From a checkpoint of a small mixture-of-experts model trained on Wikipedia.
Size: width 128, vocabulary 2048.
Training: a variant of SOAP for the experts, 710M tokens, 5417 steps.
Below are experts of layer 4 (counted from 0) of a mixture-of-experts language model. Rows are named router (the router's row for the expert), gate (a neuron's input weights, with its number), up (a neuron's input weights, with its number) and show model dimensions 64-127. Each number is 200 + 30 x the weight over its row's rms, rounded and kept within 0 to 999.
After each expert's rows: a language model's description of what the expert responds to. This comes from a sample of Wikipedia text that the model never trained on.

# expert 9
router,216,205,177,171,191,198,186,200,211,191,201,132,254,192,150,209,208,204,190,133,223,197,196,231,203,216,216,195,229,172,187,188,207,168,178,212,239,214,205,231,196,181,154,239,275,205,182,216,226,148,179,236,141,193,182,182,207,197,202,201,244,180,173,183
gate0,167,201,190,144,186,245,225,187,233,193,173,209,183,191,218,206,169,267,135,187,197,237,190,171,195,222,203,165,195,224,208,267,220,172,203,122,185,233,202,175,190,213,175,179,159,176,204,209,199,150,215,221,174,145,226,205,208,163,170,255,244,188,271,148
up0,220,198,203,156,215,165,208,157,201,182,199,175,217,251,253,157,225,227,186,188,222,205,168,202,194,195,220,184,239,192,162,183,203,191,217,154,217,231,159,185,250,206,193,198,197,223,206,206,164,159,171,172,200,174,197,228,244,198,246,252,231,190,245,143
Single capitals and short word starts in names, acronyms and table cells, especially B in R&B, PBS, Bengal, also Ch, N.

# expert 19
router,223,168,196,203,207,198,177,180,196,204,138,200,185,119,193,190,169,164,197,214,204,261,136,212,154,201,232,215,190,170,231,172,185,174,220,198,259,240,169,262,223,159,156,234,242,194,190,203,212,144,172,180,203,199,206,213,233,187,200,196,215,210,204,194
gate0,234,175,203,175,230,276,263,174,181,188,182,232,168,161,225,196,234,212,199,264,204,187,154,231,178,236,218,175,208,178,211,245,191,154,206,193,244,257,156,210,189,218,222,234,204,183,148,204,168,156,186,248,242,147,206,199,156,217,156,234,242,190,197,171
up0,222,177,203,176,199,203,201,201,136,249,181,166,241,228,227,221,224,187,187,151,205,216,198,191,203,234,204,234,200,200,164,158,258,227,211,173,227,209,150,202,229,165,213,194,197,217,204,232,171,182,178,197,199,217,175,197,178,214,205,196,202,202,165,222
Short pieces near the start of words and names, often consonant clusters like ch, wh, z, k, e.g. satellite, Architecture, Sobble.

# expert 5
router,180,165,141,269,219,166,140,176,203,197,171,232,254,168,138,238,190,180,212,183,260,208,137,205,179,250,195,191,215,200,237,156,190,165,196,224,193,221,180,251,198,186,150,209,220,199,229,234,209,191,202,204,199,216,192,228,188,185,182,249,196,165,230,136
gate0,174,194,151,208,216,199,194,181,215,208,199,199,174,164,242,181,267,212,166,233,254,244,161,219,231,236,189,152,209,217,188,244,242,172,199,154,198,208,216,205,163,192,190,214,201,143,196,218,160,157,220,200,209,117,231,194,160,187,178,239,215,217,175,136
up0,182,176,190,206,257,154,212,219,179,164,177,206,230,247,206,128,196,216,207,124,235,185,209,196,206,191,245,216,231,218,201,153,225,180,159,144,223,181,166,211,229,170,145,227,226,218,224,240,182,217,187,159,235,136,189,149,190,236,201,167,201,213,164,234
Word-initial stems of common verbs and nouns awaiting a suffix, such as build, produc, develop, govern, play, lead.

# expert 3
router,206,240,212,243,193,213,192,184,235,150,171,201,228,200,118,215,211,188,234,209,236,237,226,273,175,232,202,133,224,195,260,217,173,160,164,219,186,225,166,269,247,157,165,207,245,202,230,243,213,194,222,224,208,257,215,182,178,203,230,228,212,193,209,201
gate0,178,157,213,158,229,183,203,188,195,239,213,193,217,210,196,215,197,219,241,192,206,229,180,189,137,165,218,155,172,240,241,238,190,203,200,175,189,237,203,174,205,209,215,176,188,163,234,256,207,152,207,228,152,145,218,205,217,180,195,231,235,183,190,190
up0,183,184,213,188,217,164,252,188,198,201,153,178,202,226,250,110,201,231,209,124,216,210,238,167,205,168,252,183,204,244,218,225,215,212,112,212,214,243,133,199,211,183,175,204,150,174,181,159,178,176,203,171,269,198,211,201,176,231,229,210,208,199,217,195
Finite verbs and auxiliaries after subjects, such as has, had, took, began, plus the om piece in chromatic, automatic, ferromagnets.

# expert 50
router,219,218,197,182,189,176,190,213,190,209,162,201,205,217,170,226,150,147,235,201,181,207,181,205,199,284,217,236,194,208,231,158,230,153,161,159,248,212,168,205,190,209,127,220,205,202,174,220,242,179,246,225,167,249,204,177,224,164,142,209,193,193,213,187
gate0,237,169,174,146,215,224,242,181,208,166,263,229,150,220,140,258,157,193,198,163,196,266,121,200,226,225,163,232,184,236,215,177,193,211,179,174,178,233,201,190,187,242,175,185,180,219,165,216,182,183,243,210,215,196,174,198,209,180,165,224,204,193,239,149
up0,164,213,200,217,198,171,231,164,186,211,108,178,234,184,211,146,207,148,181,185,238,193,187,180,223,179,249,203,217,185,209,214,195,202,201,199,216,194,222,196,213,207,224,157,122,179,217,215,191,186,175,168,241,224,217,166,193,183,223,186,200,198,233,254
Full stops, paragraph breaks, heading marks ==, list dashes, and clause openers like after, before, since, when, that.

# expert 20
router,202,224,160,211,240,191,146,199,158,215,207,191,233,186,174,243,177,180,186,163,197,272,137,221,220,194,195,185,248,180,163,217,153,207,198,160,182,262,152,199,222,162,175,217,191,175,191,229,239,168,195,195,207,272,210,175,168,194,154,221,183,196,186,149
gate0,200,186,172,199,213,224,216,218,216,174,177,279,196,215,255,220,212,209,198,240,181,238,169,152,200,252,205,163,221,184,190,254,182,200,183,187,223,221,145,204,181,210,231,145,174,177,199,199,153,160,251,265,202,214,205,172,173,209,159,238,275,170,214,218
up0,197,202,139,195,225,188,207,210,152,208,157,186,196,195,228,203,195,177,232,214,175,224,157,174,245,189,238,206,190,149,218,178,174,216,190,207,227,245,154,219,238,191,229,273,207,161,236,209,133,182,192,200,222,190,217,183,165,208,192,174,272,180,188,177
Consonant-cluster pieces inside foreign or unusual names and words, such as z, ch, ach, iz, ig, as in Monachus, Aboriginal, Tomáš.

# expert 17
router,213,207,183,197,205,203,186,218,163,184,156,132,256,234,181,211,215,176,230,151,195,213,164,249,175,231,189,174,197,224,225,197,203,208,197,175,266,217,202,221,200,187,230,208,251,213,225,193,234,156,204,216,143,202,186,198,178,159,216,196,234,183,248,175
gate0,172,189,162,193,232,209,242,224,139,167,180,236,169,230,231,183,199,190,183,152,206,238,150,262,170,218,190,139,205,217,229,279,235,216,223,185,207,233,195,209,190,200,181,165,223,188,195,157,222,191,246,255,168,151,196,181,184,181,257,198,244,238,270,163
up0,166,202,181,227,244,175,218,213,157,185,169,137,227,245,187,150,219,162,193,185,227,209,188,198,225,210,185,207,223,209,253,208,225,221,203,135,205,232,149,213,212,203,217,210,194,198,175,206,176,219,183,222,165,200,183,180,213,180,303,158,234,249,268,159
Single capitals, stems like bas and Ch, blank lines and separators in tables, lists and infoboxes, such as B, CA, |---|.

# expert 63
router,204,166,182,231,236,189,207,117,245,207,143,171,206,181,174,185,227,184,201,198,199,208,143,224,206,202,223,194,242,157,233,184,167,142,187,203,264,247,212,250,225,190,210,215,269,197,231,175,231,180,164,253,200,210,192,193,170,156,192,208,191,193,157,137
gate0,194,166,204,225,190,212,250,224,260,186,175,210,163,178,221,193,195,187,181,182,160,268,230,220,213,233,213,151,214,173,202,234,213,131,217,156,237,218,221,190,148,184,187,161,203,195,233,176,195,132,203,255,185,177,189,220,159,202,187,247,224,202,224,182
up0,232,204,187,204,228,191,239,208,194,199,132,168,269,211,237,174,217,204,210,210,230,186,208,224,190,215,215,238,183,222,163,168,180,126,170,182,215,228,195,212,255,176,189,155,187,171,200,206,172,203,171,198,212,167,191,213,162,188,276,216,226,187,170,161
List dashes and bullets at line starts, and first pieces of capitalized words, such as Col, Ar, Engl, Christine.

# expert 38
router,200,206,192,274,258,151,167,186,145,195,204,198,216,211,191,231,228,155,255,186,243,255,159,222,203,274,199,207,252,218,244,199,155,194,140,190,231,224,182,200,191,203,137,158,231,179,211,186,200,196,203,229,134,208,212,168,186,212,234,185,185,167,188,184
gate0,168,186,152,168,246,216,229,235,209,171,217,274,180,186,236,195,200,194,217,182,164,208,175,277,250,215,172,240,244,240,235,245,222,196,181,188,224,225,179,171,164,155,192,173,193,188,213,218,185,187,224,219,187,165,222,155,196,235,207,214,203,187,265,199
up0,179,180,225,156,191,203,190,158,133,189,152,180,252,194,218,198,186,209,138,183,207,220,193,201,183,182,201,244,197,187,222,186,205,195,197,156,195,240,155,206,206,201,173,222,243,254,203,182,201,226,267,148,236,211,178,191,164,230,172,190,206,209,234,257
Pieces like in, mil, il, an starting words (think, military, Vicenza), plus sentence-opening pronouns They, It, He.

# expert 22
router,243,221,182,199,205,214,212,153,177,200,151,197,204,206,191,252,183,179,218,220,219,213,173,186,179,209,169,213,257,216,168,204,202,207,142,249,181,231,157,212,207,197,161,190,253,254,195,189,254,179,209,194,187,270,191,230,186,164,192,275,233,173,215,242
gate0,173,149,194,143,218,173,229,165,223,211,193,224,126,180,192,169,205,197,138,187,214,235,142,183,241,221,199,182,188,235,221,249,243,168,181,186,179,251,190,168,144,199,207,245,182,137,218,240,169,174,193,231,228,183,180,162,181,244,214,240,235,220,238,222
up0,181,231,208,210,184,188,225,185,199,209,157,196,190,196,200,175,199,215,180,202,257,247,220,248,233,224,237,251,212,239,195,215,241,243,124,161,225,194,190,183,208,134,202,227,218,196,223,181,181,204,175,200,223,177,228,164,215,175,198,209,255,194,236,236
Digits inside degree-minute-second coordinates, plus biographical words like born, died, located and mid-word pieces in running text.

# expert 1
router,201,201,172,175,177,229,184,210,203,212,219,178,203,188,158,137,218,175,219,161,238,201,223,248,190,208,202,217,223,174,172,209,195,113,181,205,246,258,186,154,163,164,207,234,243,196,166,198,208,210,194,186,182,189,210,254,178,154,236,207,218,213,169,179
gate0,212,125,142,190,179,210,209,188,205,180,205,218,157,213,199,193,215,161,193,180,211,249,177,174,154,185,206,198,161,162,184,264,191,216,187,169,195,237,221,160,158,244,188,214,141,170,125,182,174,184,235,203,179,167,239,195,183,181,217,214,277,148,158,191
up0,222,197,175,203,231,214,202,191,169,186,161,172,256,249,205,130,152,155,192,241,203,187,163,197,192,185,227,226,209,217,201,179,230,212,156,157,181,164,190,184,225,109,243,244,199,219,173,216,170,178,174,170,203,167,194,228,232,210,201,179,172,189,172,142
Single capital letters and short pieces inside acronyms, codes and names, plus decimal points in tables, e.g. SIAA, AZAL, ZIP.

# expert 16
router,177,242,192,238,232,153,209,182,224,158,156,209,217,213,177,211,236,161,250,229,242,203,209,239,183,237,179,158,245,195,185,238,175,199,234,182,186,211,106,238,166,169,160,198,276,187,188,180,252,215,163,181,207,216,192,190,196,158,232,214,199,215,206,230
gate0,169,183,206,164,237,232,179,201,169,129,209,271,194,210,228,183,153,193,204,197,202,190,172,222,243,236,173,151,182,236,144,291,193,224,170,129,209,280,173,157,179,195,198,198,203,154,223,228,176,194,228,230,244,187,191,191,157,264,191,210,220,218,246,199
up0,261,220,232,199,176,178,234,208,208,232,154,156,162,204,179,126,200,185,216,210,224,183,223,178,196,178,215,227,188,157,209,167,181,248,171,172,236,218,173,205,161,242,217,187,158,211,148,184,160,197,193,218,227,191,188,162,248,161,245,169,239,137,219,211
Finite verbs and auxiliaries right after a subject pronoun or relative, such as has, had, was, began, and suffixes like -ed, -es.

# expert 11
router,219,182,193,169,217,189,165,152,219,173,166,193,226,186,199,235,146,148,215,231,206,189,128,230,193,248,210,191,233,218,227,241,214,117,159,221,239,237,189,215,221,195,145,174,219,184,212,194,207,179,210,260,170,231,218,210,223,178,202,184,220,206,158,234
gate0,165,197,219,154,213,192,211,192,170,222,180,193,179,137,238,241,161,193,141,188,184,228,170,217,193,240,196,195,217,202,234,259,240,220,141,169,192,264,205,218,168,148,202,184,170,151,198,245,156,143,235,227,183,197,169,208,196,236,189,156,230,193,208,171
up0,184,202,210,165,181,199,203,187,144,227,148,148,269,191,251,190,212,176,189,168,203,190,225,238,169,234,197,230,196,205,235,228,218,193,188,135,215,245,165,223,259,183,149,144,190,199,213,195,160,184,191,161,261,190,192,160,185,196,238,168,246,191,173,178
First letters or syllables of capitalized names and words, often after a line break, pipe or dash, such as Wh, Vi, Mi, Jap.

# expert 44
router,227,230,201,238,194,205,156,158,197,214,189,179,218,177,187,222,180,197,257,196,242,234,125,279,155,210,208,173,270,191,214,179,175,195,169,244,231,246,198,171,171,206,192,172,215,217,181,190,208,171,181,184,190,258,197,183,214,147,199,231,230,164,206,198
gate0,159,211,192,128,153,244,177,156,223,183,207,235,191,170,211,262,124,204,235,206,231,197,176,169,206,236,174,201,207,168,219,253,228,217,183,186,245,256,195,215,161,260,204,230,191,176,166,226,196,128,203,232,225,205,194,190,178,214,209,227,201,203,245,172
up0,154,229,214,212,210,236,228,223,167,189,150,183,232,234,184,149,163,203,226,164,188,193,211,185,233,231,199,218,188,256,198,158,236,258,217,202,173,220,151,226,175,205,233,177,161,206,187,213,182,207,207,208,199,183,224,140,209,238,262,230,231,175,249,208
Inner or final pieces in, or, an, ian, lin in drug, chemical, and place names, like heparin, gonadotrophin, Mexico, Majority.

# expert 18
router,211,224,172,220,166,176,190,220,187,183,170,205,197,155,163,257,187,177,213,166,200,254,138,247,186,215,213,165,212,204,189,237,189,212,225,185,170,259,161,218,226,145,217,186,226,179,162,235,231,177,250,177,218,266,248,225,197,192,155,162,207,180,173,183
gate0,185,148,143,169,146,228,191,243,246,235,186,246,241,169,181,192,208,191,194,164,156,262,168,233,193,215,165,164,201,168,178,248,168,230,212,171,192,235,199,181,151,190,218,170,224,182,198,260,207,161,201,258,204,203,248,180,179,219,166,175,198,201,157,230
up0,221,223,207,206,176,183,200,201,197,220,176,271,187,192,203,180,221,195,245,149,203,220,161,203,166,220,196,190,202,185,141,163,211,236,163,167,216,237,160,193,229,142,248,209,194,167,196,246,185,190,150,148,206,244,231,212,194,191,181,196,211,191,215,171
Pieces with z, ch, x in foreign names and words like Sielewicz, stanza, Switzerland, Louis, and date dashes in lists.